Below are experts of layer 4 (counted from 0) of a mixture-of-experts language model. Rows are named router (the router's row for the expert), up (a neuron's input weights, with its number) and show model dimensions 0-255. Each number is 128 + 32 x the weight over its row's rms, rounded and kept within 0 to 255. Numbers have three digits each.
After each expert's rows: "gets" lists some tokens that make up at least twice as much of what it gets as of all text. This comes from a sample of Wikipedia text that the model never trained on. Tokens count by the router's weight.

# expert 2
router:109071103139158110059138071128130114094110120131108105182156059059105135112125110113171179172149140083157132107162105138118102147178125102150179103148148065144135164127160126106138095154079142121239178154113096101160077100128140153146139190123090166111126013140164115085102146121164132128162178135105127137118132227128124068114144119140076092162096154145143135142123137147134109102143095161152123106087109143082120162172092133081138159141142139154140170122120092152173066130133132103165142142174160075062112098156154138158105094161102200122120178082072128139141098087088114058136111123138139098110148138145131137167095150095106129093158131107145100196069086198157179142151162120089150116147107144095150145123138117175140144157155137147150118127126112060184080132113108
up17:110150099066157104104122087144140145108102159079120100153110134154113117136170141140102145118136152145157090081089144159148079133167076163133175130077176164130143117145101152131124091049168140152167100150112121153118151197103128138125111133052145111111123091178184099171143183137151070066142163101139091112158159093129148173155110168139131167130107105107140161185116157087112150156142171136165129063129109155094127126119203104161148084113140112115079106160155135066068093168121120117161134124107031138128138157126118178123151111091138129124086203072065080149150089126141155084183067102206157066164173164129139016118106124121179137121158149123100112103106107079100136099105110091137127133117133087151139161107119099165098109153135127085107123184099142131153129143158069
up18:077148110174127121098142136110080175186088110081146086133057077173111159114139134059136157091113060108146092163095124098123115173146135164089088104116165108131152123080127130172110087124102086165095109131155183100158133143147186115096132164132185086170138133152074135140055089145094116131128167097091057127111122130152143129097121124098041125129115135154089115155132111103130135139184086163121150110130153080172062129087119151138145160142152078104187108150151148132136088164149096171162080158143181118117055143107123104104162108106148113134134137090145112063146155096134113126133150126154180123150127145104072137079181150069138140197156177183096114111133117144122127146163162138136129087160066112104090177088163166103123143061135084212122144188085143166145086118132163
up19:179099075161140175067101102149151112163112122175161130114110083170087162192128090126115154244175137124095153093137120130131131128136080114069185076109130143177148067138139112138081180214111124178085118087045114112167119142120097202171195121150092112085109189146089078136114128153111117151109149088150123143142133110154122066144179058131148128136089127130159112123110138146101131154167167189174078117154132141148078118162094095157130072127135069098135094133151121102147144130140116121115102155110159124140091148190138186153168125130151139136130092141099091085172108098129137153116161090112151153117100161081130123143111167116135149099113147084109132149196106164147169127140109158136069118141142105205070147103122129091114134069103171141126161095160140145178155085146092
gets: " |", " and", ";", ",", ":", " of"

# expert 4
router:158116171170136130090161152237132116079164098122162061201172118149100104102112084132107083076168087127181115165077104145117062135155162098113112096132112116166174139121139089119175171123141077120098135095111106131118204134147124199132160105133131119072114151077144147172134090129088087144110115110127122188080103112104098175214157143152177153203112153121117167171177121173079149126117090141188157120157117078119109095125150153132116151099131129116145096142119122089132168149145142192081142075136120123104125128104081152170178107135118136130133159110105093079131102126119091170115169131142124168149133134158140170100141171069106146111128118133088112108087176100126098145088052194184126158093159226167106116142116140144101130070162116089103110145121129148104116120118159
up33:118171185131145127156172114172129120110158135208179125070143097153150100122222124106107102159161093122175112155124134116149172192077147085155125080119171103152103122112163127160112156103100093129111102148132111092160145162141153163091098087137080102063086123115144097102123094144192114107135101099127108117100144123082103117192086161085119151143136129181152143177226181131086153128126180155176093163144159165137113148124104158145149164128093154184139086113141169122132108167137116141105176073084164136135100166124103095144092135090129042095107103085116134135163155133126183116152131193139107117170099177171152187078161115144135095109158119156116081129097108128137092143097144122140158162161154159086092141141145142156124117047090126147137149131196145091119155125055214
up34:140132101090085167115206129118121152111192103145200136107134083161074138149166171089157149216158127150133148165204149125174091103155110151117110117132117188147124150153073099183095168120119112106036165131102156108145132105110112201120110183117145099148110113164108116097161136136165162046149154178112124064158111127120141142154211115168151128157115140128096133098167126088153174113112110115126114164179112095127139129125115134125143183091108138143125129140115161137084098146065138074161127111132210142094129150131077089146116196107153139129113148150135158084160098153135105098102160143061093092152112134054131176137153135151108106144144115173146091168136105155175097133154124152169177125089143109153137139143222120175172097164154122117112083148145136064163144181170163
up35:174094192090058156107106097090123082197161108121091070072120177098080105091102166169102089144119109108120041113111141135115101107114149131156130085097099068133132124094143137127094057076121160161121147160129163158144106136181158137104106071155108153180109138111106151172033135160138165142107129116127129131158151139107139158166132100157126122157241089115144146139124124135105096105091168111103160141160123082099098128118130105127139130090088119146118151152145153128088116146162117127135125203128116153139118109164113176150111115105092110041096147153112070162135008120096140135188097149125050066118111110136164150157110078102130122114110160125153106196160159070148159116144112189163100132125165112166142158135177126095132118135118140179096112187136127101111119148178122
gets: "\n", "'", " \"", " I", " con", "%"

# expert 3
router:044132115148165085108095167156158144111144062105165184092030147101096123128150113104118125188108137159072138144159131130104132131119147148194089128062141130158120168086145082113144119125103118117141131121149140064173167142155132146186152138149092110090129165137124090162141111149101097138129158157097123082208112119060092126120126149111129102157145158109188133127110142159163086091117133131132141087137135112180103117152171186069073108127111164086128187146122155206105144140122156126099110118157143144151169179125144154137070133135064113122047135189195127088151117163121157123163144127180139144146173100140172136072079071123151126085103127053069150135124094117122171147138161159148126131141173116157125123182149113135153133101094090114138115087082181107091091074208117
up28:160195141116090088110131157120138092129137155063146163154086159073163087136170079110117106122175149075158123132156116147120119080127109156171117121138094106097117139132128124158110138114092066135114157198125169141085153164099187132159109118117154140092111118108077163184083154074111158140135169099100139115126124129097099095174094140078100132155113067134092157078156181128165140109117156081167145130090153083138119158163112152108125152124126143191154111060119092133178129110141101183194148110104099067080130094101172129098221181137120159114134119114144104153151083108116142145154112166116163157110150138145120114154145193169085153095146118159120162140165171100125105080132163130103134144137121081156113122140066181117116168105190073129191062171088057135136195057178161
up29:107080132159165110143202162141145122077124108140138153104156057147123136149123134160127083152137171114109151114165055157125155173148113102161160086100142113094172100156138088115184143117165126190120123132145116102099108105129160119128128181185150163095094162103164144132130168131080167152163124142082131104116142116066168186101118128126098149081127129082164170135099123143131122180093106052129172092154109141075140050065162116092122161121125129168131142101165176092133097130048118148140070154109147130133166156100130151175220183146148126109143152105080118091155190167139119144143125152082094070122216151138168182113127097132150149147115109145142166107109196082105103085123117149161115126206108090118189145126133097141143071156120115093125166071144164111069151147133177
up30:127203073115169111167128102109188171109101174132128184094113124065117172071099154130100126146141144132100170148109090097143135097113108124103199095088139107100147172082151084127101133128126078121148109127092123144193150128126118171157052128146104113130094173179194134144133092148164124075142129093086144129144151121062188148128176098115045143110143175155204108165095118152211192093181066091165137145114065153139105136096144169094182117103150147184141139172109175104178152111202167142135151112196132117156196135129128095153140117098126106188172122137124132107131152142166115197149146146151110152121088115161135091127108138156146160111141126144091097094160101152110125125123123171130183126119182109149076049123096140123091138142176162135143136146115141152119102105126156
gets: " ", " the", " a", " The", " his", " an"

# expert 5
router:173114110074141154094164130093115039126107192098173073165135098117150143131156197146136165107133107106143087119151122142170150140125129117104148185132037118127147138125127170123079091167119181120102193159064090101141079094147131128117118111149182134096109132086128120106129162097142157146064150084159143159072165158193134146083120122146142180082099111122098109132176103104144154087164152136073126100156128158081122137113082089105130125154084119145164121113147110052157093124109155119105101123155113135082109110121121096193199134079145109163166141109117056146093076103116141144112153143075090180179085112108129115150112183177192113160202130135135159080141155079116095109141075151160113127118089149176084088155150137075124117159157123099101120119135077117081202147146121
up17:101215107084126088132135074160142146096152119159160128179054147115138178103165130162071126194158093168069169144190215134108096117116093146115125155132148156123141145153137110117130142128118101125107132120123151105170061137178086190110131100124143060172129096092144092126110199126146140133107150080150144121159109082077129123126102145136090150145155210138125131095142176114093157102175143170122112149171108118164174090097130144207128120178179129173142110083129115132125087103117108090146136126112140112079130126134116186157120134159091147129142080144119151177109165157140104099195136125163133190150162079111156175136093068144076130083190112110212179139099187115121105158175131103130164097124144085105159083181184137094077092130171136126143118130110126103158123110100166
up18:152129165203165102118082123104148159165152096170122133158096166133144144131147124148181129089217179127160094059121169107112113157139148071188121154184129168150176140145110111151180096169158176122141164053155138113129117148073119137184134132127103150134066161135072108143100122148087126123039137142177125129157102185136136091122135116105111099109189161094060181125093152152158135157119108121128105131145142128180138127162152088158128063090124076097102089168095100059102109141046130131127136154117136105170116126082096093166125213067128099067185117075098087094166096145115146151142128122122223120174113138102119155088160151117098122125164101162110151153191151107115116097102090110130083122147125103128117143130145155063125133154120107110169122114104118132145151182145095
up19:138106156098150091090186102142173112119141159179146117135178153131102124138114090117167097140090137126102158136109140109091175135090090114138176153181160127169131117126136107136115158099067094126066099090153123100116058099151103097144179125085086123095151159092069146073122079136084116131070128072149107163138154131163122181094147105126078094123098171155100104135114104113109133144196143151145145167119110207075152101143143102085087103139104175168150108133146174106117148079091174130110104152111118069099113117103096155186180169177125094164097124108112147176132190013116108091155104132116163156109083121140152105107130083108125073146151115128089082093150183168109149116123180188127173143153076210154151070160146149132154158154093139139137117060148122149102153136148076
gets: ".", ")", "-", "\"", "6", "5"

# expert 7
router:138134175127174145106130161097106118127110143094137179106144129145139051189172107129119104105131144144164150123141166163138126110090172145118138123153133095112091094161065088094038183123148113164100068156179175153138180111045117119066130140091098184153095149142140205188107094132137188095139141087113122069157074136117119105138141150146093131107131135132136155125097149125113101180091109185159111116129114135111094109059141146139189068076184112144089200136174108140053161158156105127120145170143149102125133148112126152055197143162183055089171094067120131129117127098135138109115145132113131098101127111152095143163132078127113145082159128119120095115172151167137088129128174127116117128110130125155128124141090118103151167131118173183148168137174153133167155147090237
up33:163114150173073163087132153140156157135089092110125131152121141146143159097151151140133111138116095101133060130107138103079095147112071130086171197159112182125109181047138086172140140059100096141154177123146176126119140158135183104115190158110158117152158140155161208151133147166112131126121080096161096150115175134165084105137124142116079101175119124119154123075111159129137132092167174121021178088155141144098099204183123127071133168115133171171157118137128126129198096150129118169207090108139111139113078137114109145095126071105062139113184072098156146132102116159131131136106190098086137112121157144142146123135142071133111143133110164101123126103153149053116057102185173158104120079135163127138145089085128101071118152133085099138176143104131097151093111085139101
up34:142135110172077092128146108096145130092123124129120127121157115178189113086134091093086080125091044114153099127183150171147104100149129154082144079139107157161136140111097069163144132137183123182188094104137144071100103123194109172186150103125093120191134126087148159179093109144114183162147138137187162164126112163148155078111113104104148160182092108090153169146143149094119151124155126101117146135098155120170170131111141095161156092165168114129145100108114149181112115108141111051096201096155092087161114157112195098145109091143175117113123100155144147153200078131111121148127069130135107129098202112049163130133145099171118104147138113134154133117089094077137139087153135095179125109144116126182178096137116157129121120086067152135097145053159077145136075182168065
up35:139127107197135132149154149132109104102174120103129080154185110120047125120131101144109098048185083137126099102156134124170136154096095126166154135189150153144153141151094149146140120113126134107113104092180107131159126123138105197075076132135123063193126106152195120157135106076098086083117069095119147138115170122100118147099173076158141167158129115147110103147124141115084113167115163128097080105140154099163190169110098141132125204157069054169187110136128086138108081154106144172115100161131082150147098080074086109165133158140085149052130154147094211127121131071139151146184102089108150075152166140146102095116205125099134121142145090069088126082138104093167112133092113088171090101122166161153141150148094135151110156118134139107144085086159091137123099161065154
gets: "1", "2", "0", "9", " in", "3"

# expert 0
router:113132140138104079153116111125192109131150096201075127109103140190105179114117092182090172154157130170076123099172131092092140139158117153163101112124146132067118085089125102165182091181155157144112115103143124145063195089084092140063126117176096106169170110209131132120125131159125102122152105157136146125188201146090190102114138103138144127125169104176154100113131131147173161128077122187103103199136092162147223124118129106099196103119091094136178033129135074123168135136139104149141123110083107083175164121143110105105078122131129172119121140122115146160076151165106116129122093113132160146080107138095119119109189143104166109114081105136118137130155127101156120091130163131109127072143107109104129066058105126166110122139095085108208172137077081107092120141115132
up0:146117148103116129104103141163193138122157156115102126126083135106126111120127152137058123141128111085123092145088170135133127110145118139125167107112162165137114159138130171202120144117136124134092091110111170084117173175068128070107078133095132156133072119082122157111132133117123081075139165135160121088111150143169156086123127120112146164193101149073221132141111116087151139107229188136151139117134084162112158058058083139095070096087091142060108139044133089108128112126104071173090144108141094125116171133145109147145165167133073122131124113110131187138171127148127138042167113165117142146144149091084136066177174107164141152103152085140124112201128112158098154114195121138095136131101154086188110147116161142182066122072114172152112117109191134132165120142083102
up1:141102110105151115165104022091115069146161180169093163149150069148147112109158146137122102186056147143142150115114108214147155130104112098160138130127137181145196119104123133190116119125135103124134112151171146139110169119095127135132164098166143140155129143159176105102113151122125122133159159107131131132090088146142091092084134136149080087100117160139158188101159167053122153059090095132104121151107190104120104077174134172111151125192129153116169141090135155078088135143112154106155093153229115151168097084126129158085138148075100135121072050144122087133203132153065158109136088105056083116137091140147121107131177111100154089166089109140145130104069127115124093175132161091117116120159116154157136106126164110147157161151120125175148098087139166168155217168123124
up2:158129151130122160062088116088114053110115174081129062141129135084151122121165152107106142091141164153096132153163135106155100171134151125128191127145160174110107088131165127150138182117192140115167098081091236109173110144211087105122122160142140107140124124082074105152134109122095165178160114094108092141149120123131187124137137121115150165129153154116140130115199099085186156179113099118117138198130113088113123142116143144131172151079191070094102132151128107157095174110125096156133107111156133166136165132104141143085193159128161082124139142176184115139189115108140161140113132148133092080150100163130101066144144077148135114144119112227159187118112103114098140163100023099120131105184132142092160140083114137179150120120179174150179100155076104156131154138153145
gets: ",", " (", " as", "ed", " was", "),"